Experts of a small language model.
Size: 9 layers, width 448, vocabulary 32000.
Training: 981M tokens, 7483 steps.
Below are experts of layer 3 (counted from 0) of a mixture-of-experts language model. Rows are named router (the router's row for the expert), down (a neuron's output weights, with its number) and show model dimensions 0-63. Each number is 128 + 32 x the weight over its row's rms, rounded and kept within 0 to 255. Numbers have three digits each.
After each expert's rows: a language model's description of what the expert responds to. This comes from a sample of Wikipedia text that the model never trained on.

# expert 36
router:160130069162159113164106167069197079139147105067152136145106155128146088169140092186151106076117124115126182178160190112127137073157153180131151110179132118081089142115168092128212078084081139
down0:111159169078119129193075058185102173073158098160114144125116144085147130153108111104099160085162096173148119098161145147106141115102119098111186169103128109143120113160133091107115098097208141
down1:098173139089089086170113128121103114100146136054170170121108172063151149176200132125138071075137089075118163133129129085187095064087101158130102187124165156117131082113135121149165085069114122
down2:166073133145119097117110187068128098111225147184145170149038122187104105129185116149165117137136152139140124136148104094102109202143122106069133097103190148084131126089118120177120149126081184
down3:100148144127106109112177150136166121115155146073159115105143089122085114127158205104116180087116168155119133079134171124138102161151065101124149169197176113146138143179111207138153146173141094
down4:140075198155142131150145116141109189102151170081150121140170082108162149142137086147084107146213147194133157121159152178127111171156095131168128124162146135195118129182136134115173152170118144
down5:120152127124088119112098129145163126138140067169072135142140146138100179168146135093207111132103147096095146168175145098140176098112092144118093104138074117067112179152119163118130249120108105
down6:148157132099069075092097220163116177127053151132100157131086120148153121130076097118085132113099143110168146151138114177146138153080103127156082154119152147148119169158083087149146129144164091
down7:196077153138116116151152126128114102154134100181149100152000067137145135107148130169061105171111115116121152112145119102083039118126149101176101098102125128123152090108121092147094152183116131
down8:151080069062146117137122128108137192142172190072163121109175088135104130117133157142161062107117109135133177091089142145185128145109161118119129152115208145121117089178118144117140185176153138
down9:130118137141167102101148103069129087142141149113144156124115090178108163075140105096105104098169124083130123107109145128097103119115139115141147154223132136115072071152161187179127118076091159
down10:153114104121141154124077110207125107113148035102144102107165128116099122179135134089140161119089163143108107143127126116205130146051087084141086136138166100138106111119120153079110116084126132
Commas and coordinators joining clauses or list items in prose, such as and, or, but, including, especially.

# expert 6
router:154089096128198107177139102147157079117073098086124168120086163099183151096155098173096113087150169138115175152122169089153127087114167124099144114133098155099138060171166061116122114147095119
down0:131090118156126099149161123163138164091147184150173073120154105082097175122106182102094136171031142128130118135097146122105121121176103088134141103112084105137138191142146142153156138088101104
down1:183119136149133178163097102145133166143107148130113152111077068130131109124142071131122105050163184106157067171124096111171031117095165150138105168104152173088137145167114115098158080148079113
down2:138135161109091182078146086107099096192182155102130150081119081140071091160077143104105133140127178138101131159108106147117146131170150114114173194119185081131092139147173139176115123147120149
down3:125129114086173111122162093115065144116142074150145201096255092108133082155108099139124142193154088166087167119156081133171101168054131137155062114124122107092111078090094105150137140162143098
down4:132191159091133109057106102103162127183115093097118097087255072127089214129160113113127139118136104118167111115146127066160135113099174101155145103149124145135156160140150078148090171148127168
down5:062128128130132182120102040079125117163095082095124161115059136140113146135100109128155087119099131133082098119068110076143103143096121100141152166080158071143113178118112210096086122026132103
down6:075099150175118165183095107095106190097140110162156098115099125144183163120123171166117194189136106093135156132181106112122139152152156148157119157066134171084115148098080113110153085165129142
down7:156151077148134169177080080123198112111104072159117078148069121138115119161158129139153066175117125172146118136148098101121095112117134144167131118109096094128146133140061134149116115125085149
down8:128106146105118168158145139118177110117126099167105169188146062184115122102158143106114074118124082109152143095097140186161191121066197103151072164116089155135073117140153118155144114137158102
down9:156164113143154137125136128099135203096106113139090112106194173131160156106170142087084126123142133079131035111173089107126118119080149137075143143153148137096150127112120159146141194098136160
down10:124120102117122132093145196114125121185118164075121137177155140104169127120153161145101134168101147176157107146171159128169198162173108130164133174128176118144206117054145141167124100190141135
Single capital letters or first pieces of capitalized words, especially initials and abbreviations such as U.S., G. W., MRN, Bristol.

# expert 27
router:155082099096157120125121153126132094133111103092225150144099128080165150102147118137128101133086157159167168188159148101153142154154092112107135090133165115094175117085179142082184109147112109
down0:111122133136101097124127096153145117158102073119129135142055097176095085081153150105100134074131188124115101154084128167125141138163114176116147088130130106096078101113131176142086073044113104
down1:111180096131111163139130123119109171165116139072125126148110125097083143146168186143134117141175089171074066103113087136109120149140122131123140107079119129126156129149113148072113182126141145
down2:114101141156127144176081147117107083070166150079141138147103152181159146105104113096148127134109090114187171131102088152159150119117080148107091097168216147115089159152139188145165132069063138
down3:090155073104171127043108112163117171081122107147151139100192076157128181074065170159100153071138064115118123095107086129125186130169123124104162182108143198182153150140114124103111128077127131
down4:137118155190128107103085124162116143154125157162189092156163140132140118156185117142142131121125087119129135082150161119201165196153076125115104157113128076101099118122180174143134148108114170
down5:074111141188110151120113060130140104100112104127159128092125154132123131116174145077069136145120108119100095152137138165130114126120055109124076134066105113151045157180114229183209102100140100
down6:105130177113149118129103086118149104163064115160100140151220158125141157142098144129124143152067077149129110110079180166132110020147154159148139109165124133104152156097121117127120109153175096
down7:138163189096169117091136110146116135133173165109088142099255126113153114055109163122108096177136156081161124143161096084130168105134134128084110113140125139081153110165120195145066141105222103
down8:152169096173103151165157165140096145150124160143096118100036148215109139174081107170118141154144123099167079068067134185149122103157104159130119116166156120138149092107121168126113153111089118
down9:105111096126135154187130112120124141136139068168129155110131155133121128176123132144171153100080113100131177199120048218085109102065100158140119123085113118145133170127126140157159099039072199
down10:110171140119159116141120140121125092151105166094072081135120109085094079171142133144109135118096149143105114166111172174158196137187125110145143109090108082131097102166137146099072078096129145
Capitalized words inside titles of works, brands, events and person names: World, Red, Love, Winter World Games, Comedy Central, Joey Logano.

# expert 25
router:092123104129236117190092126120135125103100123145141169098115098161131139120099124154143123098120132130139168107146170034090100078107121101141165137151118136104119108104157127098155103144102109
down0:139136143040124180132040109177137091113112144153176125094228144119056100160107153130129149127118091124114094115133117143104100050140145134149049167127186141119117150103153107089155124117162113
down1:106113134131141080046090157158174135119148098138185194106103143153168088120199161171140208105087131088111135150152131181114089129160136079147116087112100110125130171117118089165079192099096123
down2:105100127141146118132153110117127138136110128184085084152074197134136141109172160121122163146136136180124164077107143125109182127148147110144134167136110126128127183188174147161111110109138111
down3:153128111098174105144089012099078132094153085099127125149099167130164171066118148123069165110157129130156066088112107068069091131116138139145108108112103128076117145122141138078153125113096146
down4:090147173132140102066138104139157119125140178139127145139250128159076117132112143074096067138183099147201152125182115115075144141160134138091073189164074149102157120135080124087100152114166100
down5:136168144095203161155130156128156057141138186121131169158090146139196098139156076116110147087145091160150146177108129151101084141114139088129111092139118130134097125174110089130073151149160165
down6:157115147095137119162066108170139078189107085171177133156166079161157186186131213094157096076185083092105157126133139146117139146149146114091151141179137139117131155173104143160144149160113099
down7:089148202131177104161086133126119105179150148106147098131128094114161082092130127199137153115121217133160151125145117093196140166145051106155107140111092110170126163148103085110128160164094099
down8:169141174148154129142173162086076076174118125051074148092118107108122091083166063110180177113133138182137106140148116158081100083100079148121139156164052030180098149111124170138168107121157106
down9:151126135125096159134144108074127114125207153160108104138079085104120137083200134092183089127107118146072107145105065105109098144085118141128161166098143113102142159128149074105180125123150076
down10:114142133172098153143146113137142076133173125085096120151209160169144124134139072082159211142116172113114147156061210110083179165082116161100120139163175161088163081073142141103104149155127135
Prepositions after passive or past verbs, mostly by, of, with, against, after, via, as in defeated by, condemned by.

# expert 37
router:078068094129180122140107080131158139167059087145173132121085126116153148144178107164079115108125134158163137112112145143137099144107159130115153119144137138119118101082151113123147133117116171
down0:123100196145119129158139148121129095130157135094138141127048130126078063102135089077089075126131095118139094160119115128092085104167152102081120166121165193139126159122192118178080150158125099
down1:164169141152112122169105189192096151116125140172119078142140138153175179147093136140071114066116123124111121126127147080131110160159104161131139167171229097089140169054092104186125097117116100
down2:164123115104133167134092087105120123112128176177146187099109155111122093132089132103079136189166145120192082143173145119114189127107184153070132085158117070115123116057114117175114107198088138
down3:135102078116137143133084148104107209108066221115129081190081121136101121068123088163173101097081100131181153090113124137131163150088132151130166116133097117182169060105098121142156170155146162
down4:144146113125104144154088104085128128101107032097044132095122189107086110205125153166140069129151143091115108140102149109125118103109122144154092091105139126155112128182127076149073085111050156
down5:095200048123102122113131132110094090152064093130122083100118136162121149159125139173113175098165184179089150149084145174077136099166117102144140104075111066067100103106156137148166143185138120
down6:120142145173143141172116170125132131109154081086130071123124119122109131110125104148120165144158116157098123114179095108146164160174156147171138139115069129167079117155126153169155113170133126
down7:106137140188081100145170115160135090139171165194150063154162109121114129118126137140122091122125108202148095099126067162131130166164170134112104107159119147137124092108100106075155132145139187
down8:120107131140131095131132123133148140154081150070138197067178142153208111105155110106118101117197039065061136087074138082135126125150050118165194091211175097135157146093135115195150122128083134
down9:106157076181150171159127060142178075125137084165178100159146136118112062084100134092139169192136096166152113149105132154173083103159101134147131140178110163067112155169186116135155166081177084
down10:100158071109106154090115113124156087126106100152135030128119137166111170082071188154152185156126165065064113123137078157123126070110132092210129103143076142131130213184113206138116125122132140
Head words of proper names for places and things, such as Street, River, Airport, Stadium, Road, National, Hill.

# expert 23
router:128116051095181119169130125112141179126140111068161149120098119138174115141127095188106158142137097121148154108110159123151097147113109116119121097132183160099155107085176103129145114130101087
down0:108156071112128149068162118122148125153135153141169089144234151182162156146139099140137152128148146122064108062189133148100126156141067169101179105065128157151147144154131138136086151106138140
down1:159114131114116203139152102104113146093144077099197129200122090147111174106093133079150090104124173140152113156112128146154094219058162099193106131167174156127081179047113185112104127125164201
down2:126086091161151109160121144112160137163060127150126128116133121111138180138186124130141111186203107194059113123149051108142134135074143152169184127116119162107087076130129145157144123095108140
down3:079147154088116101126185154140131123119136087161114131064151150152059167144140092168127198116146130131077153146081177134151112172144121125097202118081159086127085164134152117169139084121122145
down4:095120166073170106153132100139102102165152021130166143138181157096110082207143117149141091142149090169158063149108163107157087091133114083127072116132103118152141153122188121101126120125152119
down5:109039159090160098106107147135108074149062101101079175129167090132099120163140100093159117026078084128134150108157131144123120128160106080165125151123098154130141099173155203137143089078149041
down6:117119186132075130158097143183106118165099064121180128065102136089154143208096143119114094110158106144150110141156147053173178150077090092106124154168132093138126095157074073089111132117067131
down7:047100150139116126157156121150133097144196138109147125134076136171160103114102136151141131117087153133116148182094167162134138114151129164179102168111089087182144142157150117088171122138164115
down8:167194176169141217088104126124139138144111127113154109150118111136172110127148089117105171137046110131178078121077194140097125113138170160127123140138124160085151138142153120120119138143040114
down9:133098137121160121153104161143102106103136163126104152153080188120140119114118162125176169140145152161113183109160124214123130147123123108103037106095157113170123118124121126153126107125164078
down10:112151147170105137217107142158132086133113129134136143183000155136105157144133147165131117080172086109125118124117099146176117094137129143114138190119096097108092130124140146089101137141087171
First word pieces of foreign place, club and personal names, often after commas or of: Bar(cs), Rad(nički), Is(ère), San, New.

# expert 11
router:097129100147137121108155070123154096133092083089098157109101163153120090152150077155168066122104127108118189150167157135139129137141151144070160129184119161086139142133151123109170099069082121
down0:125096151139150042151148135134096123126104119159109221145226161134137169078142167108140123143187095129163213163141161083124177139184086159099127132160137155153110127126124123105156186128107101
down1:137130129190141159128135163071122098165160117085128079091083166133116079132154110110179138116107191148125112158107112109081060129111146091131122160166134100123155108124141162137084139166103137
down2:088060140146136106158098150145166142115158135134124133130097131114075170108111106137152194106058151112109118095105166088142189143135089132065144129173126172134191155190129101097129106136152120
down3:167080181079094103163125172118122126179095108103155144149143116154105111124103175084091128157147130081164076099092176213170122110138065034170103164114101122178134152116138110145096141102124124
down4:128119104113143098189147133098144124184067137093154081073088105136123098136085157123084116129129171130116168156131141129144131091105056113118090107128088134089086071120124053165100129101138128
down5:095102197170124103122150154136153116091110152126137129116124090149052143121101162166112097101163123130177154119131151129075132069143083150115083101138223138135130110099182147187099170153126094
down6:111121098107171134110120094118150085137079136142149157166107099185106137150140115101118109134110101132089055143137135109115157039077094141106134143101089100117108100083125161029140138132118131
down7:097132086142137180114146128205109106188088108132133095167167093154139162193143109156118212110145076138129150115126148152114107141112172151144174121084130139148122168178134159113149159107171142
down8:150161124165145150138079110144156126101153138066135167116161177121126117126139139137143027104180117104099107150130180070110145125136084185178113073205107126100127106111170144060130118115127098
down9:092169058132103138099139118160117109118142128161139152099106108147109065107222131105122066109136099136134105088091111135136071119100154094096166207177161122064074093155059125081090125130100117
down10:093151095111076143128143066115163182140140106112162076078148151099075173120182204092121188175122104140155129134154077126160132188103185036124117108175199148179136127127105123139164137130208091
Coordinating and subordinating words joining clauses or names: and, or, but, &, of, while, when, if, as in "killing 21 and wounding".

# expert 43
router:107144072124121111122140092079180123153138112128143162103101170157179141144160156141166151113084127156106147182124138126167102064125097151165163088125148119078097106134158112114155110099110159
down0:136121099128139160103109114150130147155134113166111095168156148163155170153088137148113152165096090090104119122102165116106123094184104142152172101150092045126148120165111080172097110134188139
down1:141060149142091052114129120104120181107102149120097117139116100104099162096139131171167162165135131144142127118073071117081059138143163113152054153125127156157175145178142146106101122148099203
down2:124152131124125164162165108163116146112131153107141119128118160137130187105136137150130108141122110125160143181085112067098145134089129097152135103105134141151145128099121133137066149158122154
down3:136187132117129132198131080117124115106096125090133133129075154150186188130099102118137216125160054118157113100131152149165084077123118124190157145106103096165110176141182146137132115147168143
down4:101135151140146187166155104110119098133109159093137093133168121164088166159098133125099082147133157116137167145109155040102178106108087094145111163070124121147167092155189115135110158140118208
down5:098115124103122173110138159131183112147150137154097151099147137137146109166152094079123152067212096091126138099130135133064147055162103215092111116112132135125100139159073198095147114122092160
down6:070079110117122085136116063127109137083128097069136184103122154133098167121128083108102102106102137070151140147135146130095146054147152083089122105128074120125115151076117073153159194087131131
down7:152133094132139111139118176102175110076097132112124110164000126159154147145197100139158154096135145180116110139132157091107161152129174155142056102154128122094082072133130092114084123139069112
down8:153092208079142162139135173124172133117097113148118068105178143112166092143129135081131136178099127169075130105078080175128118132114106169093123123075090118160092123132193106202144153086152108
down9:100152123188094103096119169092108104127106135154110140125157146120092168141146097105156083129100141134117151183078147160106163194133128180121099156069185082126112176113082124174173153114104154
down10:116114090080137073139151158188110115143130096100133151102048147117076176147138189180146133043153127124144162082128132173040153118121094180156102148124147126138146094092110061140112179125124151
Inner pieces of capital-letter acronyms and digit strings in coordinates and codes, such as AP(U), EP(DP), IT(TF), 146.(49)444°E.

# expert 13
router:118097124126200134139098107146172146120109126100154117144115120089138117135182127116088159086107119140147173166116103123145125133146171119127156064162138123109137157058188097113166098144147150
down0:063130171126170139167170155063147147093109181140127127133192130066134124128095144155110120138121153111138118173152156065147135122101136197145141135121097047088142105114105124123135134128141117
down1:124138137144110141177183102180116148150199136073121143128183089105208111058120102150142112156174055149115115133106151156161111124140078128148140103100166107164135122158098114153118113171093127
down2:155105056110102095152162149141085094150150142071063156116093128144096091139124119062128140156174122113051131136089131094182117142147115116143145137098059123154129126083060168162122173094093161
down3:107058068164114149113121107126121150138086085112097140127153089114156170166132120183128133146170109179129127145173092146058104123095168087095098077094126073110115107159150151019130119094099127
down4:140181129111147111163078140128130075101122126104120107142138154099118122183165102047123109104086069099160154134114090144092107123134092147100182117124102163145140142130185143105099124101129120
down5:166118128195095137141123125169096087169174119169099116122185099102138104086095062082153131084114103081125147101112098181100083132074110209099188072113143159145104029144175113106131076074199090
down6:122144157105148172140115040109130134090145103184159144145237102129067140170155131128077147093167109118143178145140102137096138161104156098099118136099134139115113154116126126173095142183148168
down7:114165120152081157136169110094099099160111193099086136077181169150049153042083087160189145076112094105133197123111113098146155103160152083121100150155127159134095108075126111140119109178137123
down8:116167163169152184158146182069105160114158184149073139139103137126203113150115093120111046125122139118168096131120122125090064069129196198152170130124106086124083053146158096149113145183108106
down9:141076132113098128164140130120106123106096115118109097121099117183136172122179107136119101071135189107120188130152077078177127147192154164113138133190114125177122125103132129142129181197167136
down10:098077152116112100170094139184083157116135150140103084118188079134155135118103110162136085114148135139140130157156112149124228035152177120128136144093174133095109097068139179085151162138203147
Commas after place names and day numbers in birth places and dates, such as County, Massachusetts or 26, 1994, plus == heading marks.

# expert 0
router:110165119123163127164118164097136069093095070106156143156100132134129101107167104125136178141108107169093129146119097116138142101111121132088106095161191143063124055152176131115163098127132113
down0:179158171154111142202122127115153155152123198112130110170090110150117123152166124094130098082212134101107082151112069152124129106111141088121146158190122071096158048166101154164128139148127081
down1:136106125174141177180096074144138165123087145042142162105176147125133169166124149106136067142134118165120158113113162103145168155115131125156131104079135089106118099058127155074135095116128137
down2:130107117131106136125103182102147216109139073147100153147108061085148112136180162082121205128122122169146134076097078108134168171079121164108123112125149117109127129110223096128127124100106176
down3:166152096091203107174104132154130116081094168133145108104153166146090119109062129135149133130092039055103136210091141120178163126147180138129159146127132134096083136139151072059147104116155124
down4:172131108148139140067099132171132156113136186165079098183153119140117153148150091132106145127096145065077170130197096148191176079080111108091124143132183119124113133081149118072118075060122116
down5:075093099163168165148174126196080159086080117107076059146086087165134154048134098136089135184130109136098100055113131133043149166116083151144176111163156110108134098118136167134145093118074164
down6:109128141161118095144152184080081120113072113162105098072098111090085159148094129142123112131116180123108123124089122125171077141092154143170139114173132167180186118148126154115126113140151160
down7:137185131107112151136103159148100138135081193121152142133185100131124077169114132127111174166170091133153089120121122075150102172168127156132155103128140062119167201107089104089166120072102130
down8:115190152127125128130189144089133107108136187118066163111121157106074129143089144164118174118133103174113095132103145128132125089117034181135111095135131056115126135158140087156125149125145093
down9:132130106145104128124149161097093154176100133156091121154036175115184125143117120132167111094144159133108167092202139126084104136098148088148187135160104151145129170107115118125095101144090106
down10:163115099107114156139152102115097093127136140154120132118099124125174101112161154095151147142134085137122144141136103117116127046112072102080078120103112124090091108110166018165094134152190130
Function words right after a verb or participle, chiefly infinitive to, also modals and prepositions such as would, into, under, by.

# expert 47
router:104058104145164121176155089120153114152095110125134158118083176134153099065127074157129072149145140179079121142128129100186096108162174165102141096147065141091104121030170145172146058079090121
down0:130109111174083162108152159139155139158094084059147107169154167134161118098099142082191087176102134128130058185172086187140115118140152084103084153134146078149159115151125166119158160110128166
down1:062143106114113112164162165179086139058177089183118156136134100097146120119105147089156160052038065161148147110148175154117108126097103130185118097126112103142128134102107178159115129120159149
down2:137127137115134117164149126179071142093105102111150144086157179163174139119104108108135136117142175187171130140108121164128125095076088130144154153198062133135143181169121179128156134162087152
down3:146071111155181105088060076104108159139157115119092082196073044078175101155130101124117187164083137089126084164120166115143139091061119099165163194150087085163145195134103130123097101089146105
down4:134122133111081124103141157111113143100161122132116116085069115121116074146112155095161098124071126137116084113117122129172102134139169112185117081105101161062148119091101104101159148086109112
down5:119141140124078127167164138082034109089125113181136201100146093163159152160111157161137057135108176079107155134109019091167174107123189183147136153126160134103089122129089166097114107122178082
down6:128128097105177135123063115133117107145068123155153137186132123072157152104094056147191158135054116126176137097155130153143124169098129164171135154169117138108119095146131111124125145162089126
down7:134140147155171130067150123116114104161127116124121134210124129130160120161099107148172097104080137133138118128108157120136140104146142176176140126176091089156131088118122098021086116117137085
down8:084153115094085108076113154133133107172158110120070070134136140151147158108183091083137134121043136146172143066157080115061108225112133131087040153095102149160197148116109146111150144125125157
down9:168188085101109081095113150091177151078131118103127073115088109105092154121106160130168171147174158135149150075137108090138139166112136129151115086129171085139149157147118095106136152163145122
down10:172129060125130076102084140083112111077162167192139136175066105118153159131157131192138103178107140125173152144108098141128148156172144168129130140193203118093065180141108092076178129195138151
Verb forms after was, is, were or be, often before by or to: used, established, recognized, released, carried out, held.

# expert 30
router:057055096140145161167138122110222104120116128125129156126074156160155092166107138128135070103150139155154155140111131151133135179115168124086125100168200126072137076117160151153187085159080122
down0:129171155199151160065143161135120079147136160146114153150081164110125194134142086120117202048091137191065158129218108155137098153126184136094127124079109125128089149092142103139152079133159132
down1:119162185147122116131085151106147121095178118155155114087153097138127186165094117111147135113141135106150111138084091132058163130096110156123148112093104093137171177156090165069129103076124110
down2:113191146102157099146183145142130076125098158098147137148145076102157174049170135129118082137135107177135105152077100168147143124146121192161072159100141100107127117127141159116077157046090149
down3:121148164087132162089121115098108112107160137092098155106137129134118128189055139102164101217082090089143133145151130080099173143100124125140104151025153196097142129143120160066154127143133095
down4:161117129163161085127155147113171142105146087100149062144121132137027075141174130195118166179092074144109153116085187119128122143113165141171085133086108095175132162056130120126105149125130087
down5:124095105108080143152171144136101107105100113118143134119164153155141152098140122169136121066121155176074162125139168203150140070101078073146145114136167166166111091081111168154129088137156138
down6:135125106116082136097108132136143155142124139059159117128075082103158107139174117176129155139148184120134124109153074158112091140193125173110152131165152147095114166129163090094121204129148147
down7:163083145156156087143090059083104151154097101142125125145126113151215143155086133159114135102056169150098115106096144111061080137096175073111123186057117186118164148091119091137168106066124142
down8:155114131078063161113104163138125072145100130142060115184125161146144154096144140104100145136156119180148088059163187153101070120084106106141126104141133090114052135100161141157098138167127102
down9:108133118144128117123184099072118131136112137137064065109171124137040115118160141176114133160161102119127102139140132176188180103120240125118119110106145121104160171115128125092138139121151157
down10:123148098108127098077182064154187117068179148137128156179091145149137131090134142101104182133159080138152132178080188165100153164122122140132130084158125059143077137133126159182167131154114071
Verb stems and action words after to or not, often continued by -ing or -ed, such as take, provide, help, ounce, catch.

# expert 17
router:116089057130130084169122117122194096112141103090158157129094136131174129125124113164156067039166117178142113188115148137158151176153130165090166055168130140145115072146149107182145075121092148
down0:109101149139058108128148135106067146187143129139106146143147134120155116105132121119175138099166221125132155143231108106127137167097115140137221088101091093179132169078127086164107145172112103
down1:174134093128094119167161185170113122182144100155135104139024105105137143148139125116158107151094139043114143169096098055100113188171097183153091147114173110135143092114162077157122110127100145
down2:134122106064100150159101142095190088120085128114066081147113073144114161107079151122147083118092131111158140148131106127167185142109119107184137091201099154078117088114114110117161137127136054
down3:092188085113117105123137160092115089156167149130095081127073116157131108166133162026117095135108167175071098134075168185171107108184115120105167090133158141102099130133131117160182125149117159
down4:094126128082155085110143109172190172111149103103131123153115144092124079081085145088102094146152105151123137051163132019162115124138090087049153101144190134118222190139146138152119137131065110
down5:129153149126171121104171092145165148115152155123111133109151127120093106075071137126146112111111122099161109068073139147119092136149181097190097189095144138138117085141150159156147124141153111
down6:045075177149120133108134138112103150112161139143120142100186075144182143081152123145182116060103115110118144108123184184074121153112161123126079120121044115145138133148109094112145089171192142
down7:128126126082142082089108195135195132130130159105166124160144103092137124109111119143018094098151100091162168140133095134107210118146173149145081106170118134126193163173115111129121086127116158
down8:118119136130119117152096082041117030089122128053155083127045119074159145190135061130179168152164123162134132193160105138071133061095151159094091146148116146073153099153113193106139130194091134
down9:127086086156175158098141095176085093128152157121136108134188172119109128143074121122109120126047110169098124146127056133178175140152096152128047099150093095132117057081147183098167156188125103
down10:112121118174096096136188179122153106156099075164120100126174168163062100126206106147071124098113114171136135150072087090150124106148087121107106037163178111142182136127111111111162126185092151
Abstract nouns and -ation, -ity, -ism words after the, a or of, such as development, education, agriculture, interest, poverty.

# expert 41
router:119140101155140077168067121135128061177121119102167123147094167126140100140130119150119087149135122109097150147136178106153122048136187122063125080145172116116102141097174096081153077115098167
down0:149117080180177132167063156180117102147132116107127132131096150113107166129090140117172115147105145129117148082083102146084093098072104074087179113149061136156133178195143107107131179107155154
down1:054127153100145146144144143105153130114143176188128114127145092115084121093127206102126115133094165073246142122130116187167083148110208143097134076127144118152138088161153097193135178093116137
down2:102173120116125174063130093150169115129148126150100148126185091096137109067180090118141139116100104096172121115144134084183110101160134166153138110136115117122130179182130159227193060095159122
down3:135127132135160120126077143158119120181183038162125135096143117107212091145119165138162108124144082177152096126104160095060131111186042111166104095138133122090148158071104166106121133131036146
down4:073157130135181076134180119134125070147119192145106117121076154098103086119141131106062136122186116141096163128108159131118067130102094158103158141149057119123087154162141073178159155113133102
down5:134041185167165139118183107157090172186130169222084113127209161068134112133146185145143164209156103169126170095146122139143087139143158156108140174131116126137181144123136131156149128140110101
down6:085093087104104114114106133168186126144144112169147145178187142159115097144092146124136171182157186153061088134152170106114144117177139148143127126079151116064107144140171112110111113161181141
down7:103121110074085120112070152150155122083079141126131097159174173100063167134105163166168119174081097094128111129138103105091132076116171061143126150139195114088131075126161156104106120141132131
down8:141144181154073124107126171151129156153150171099106182095045082052169201068151129149122107100172123134162162091081114121147166135140163129113105121173140152129048107164111145136112079083088090
down9:106126102092128111108135128132088121084132104195097110153130125166131167125150116125077091151135184113130178112137130092149089209155087128135098117126063153112186199147103128129151157143127138
down10:131141131149081136147138108161086097084115146206181125118102136123080105103190100128133129200141030097114095170113153125128098061164124111126133118145151113097132157072121153105145118128116117
Auxiliary and main verbs right after a subject noun or pronoun, such as was, is, had, has, been, became, contains.

# expert 38
router:137134102148192138144152124091164189155101068112116146140101110106164106098181082198068133145155158103122166215155096097126099161175127132131129074147129130106064090071171086155168110119138109
down0:151152098106160149173114072104035174119122103166142155115129118148074102087127147164105193182131115102084161080153153060214142153153063094164149141104149084144103126129089113182175132097173144
down1:121132113131146163174162159100081144180093212075145166106154095132142125058135117166131149130165164169130110142105126150136052095135150128187107156087118167199127154110164108144137176105085132
down2:158113176122123117185154175119181100098131123117164172123000141096093140121089128193144148061125174044162146142109145136120141166123116154128061103147132157092101158123142105165120080164102158
down3:183173136136080159108156172118201156127118093118099076095149147151078174176113050098188098120077118074113154129151113109065144114170108078107178040121138120127113127211136052127159162120177188
down4:083088156141098184138121103151124104139127155149126104139190127143134162137119139116147124152125110171143109126050184188171132178094151064101080205146090105151148167113163150121140144145108100
down5:109120145104094152093196140176137156109133102076124125130204151148085063180124168127155121148130116126168137152138176160071080118174172170130136140163209164135144091077100078103130088158125204
down6:201186165105140127147101093111136130144141098074121102079216140089088108147135165104155161121098077076108100067179086101140121090122168132122099156159077111126107113094057200055160148151197124
down7:162137157115177178141103160167079224166107099157093112175182110162072137138103101146083138097168104119171130061092077124080122142114213140150133155114185187143081158109133125150169133081145138
down8:124177183125128101104173110155127134102139157091132193091255207103103118073163174069172099114130166155175135075141132150173086047100066129124086085092157129094110106141139138095116123100154122
down9:157106114121106081163197126157130186108115138104116079103112087148158102113123096122127128115175110165088122118111110148119112121115150120085129094130056102131125159096148185165184092162120138
down10:127084183103141176133115118177133143160138099131130159144155117132133117169138123125117089136105110122093140157143179175117167182116145118150148100131109066120146092144125206121143147143111114
Prepositions introducing places, dates or events, mostly in, of, on, at, during, e.g. born in Cleveland, debut on 23 April.

# expert 9
router:091134129139251055154137158086151103115093119103161145099076160088167176127149107152136124127114181164154137152086111075135078087171105129120114142158124128126113145149126120133165110079099130
down0:192136149110080095094124135102167218136123171113163130093052093110084135118102107212119120119138098166138117106135082147131131204122184133154185155157161124138152104165111103153188103076091151
down1:142150124214120169165255119115108104113124097156175099145000122100162153144149130185182109151091177153084090190102111140180135147178165110138124065112120043153093160104075171092151030161123156
down2:155126101137114126128104197133120164126161148135142109106089141115145154183139156130171152165187124190159138079105093156127131081110177164068160122115116134106108169135206090168146157123122126
down3:140118165148078166146126120115146051094169158114087141105180199131124160130096115037125118032118164059089114105130164156131094126068094176107095170154086174170174089167141132144154101079134110
down4:087114171122134111096136101125128178162094102114086161200177118090169201128109173123140092136101125120117154086096123163075119154199094107154119142121184133117146123210116164088113115137175098
down5:075111143162114060095129114167111150146081121160161112130037151091091173075155146071127096094149152088143146120141133148127198131160039132170132178136151137156099184119115108124136133171137139
down6:124136138130099111131107139168188131120168106133142123073133111128149103119141114066083122140095126087039127099168066111105163109121145138124141124168158152138090148089140067088142068167110100
down7:147116154085099167146087103151113112162115134094089201146109135129111173148093163165139112111067137158110099136128108090092192112169100145123118100118189174112114124156137100165121149128118172
down8:120114102099169176150131091081183092183077196135118136133198132102080073153138104169084076076177118152090135081123123119136144100117125151166144161108168173123101142149133087127120130147130066
down9:127175107075214154073124125137097094107126149168118187120211186120099069147099136133121150100156114151168141089112151119092144121153149102130118106079127151150095156097140139120144174149152100
down10:158114144133124165139116070100174088157198106108165164114090140149138089107056141055214134113077131133207179110131132116126165099159104114129130111127117177115106142134151170162132119080145129
Month names in dates, especially in tables and after "on", such as on July 16, June 21, 26 September; also other table-cell words.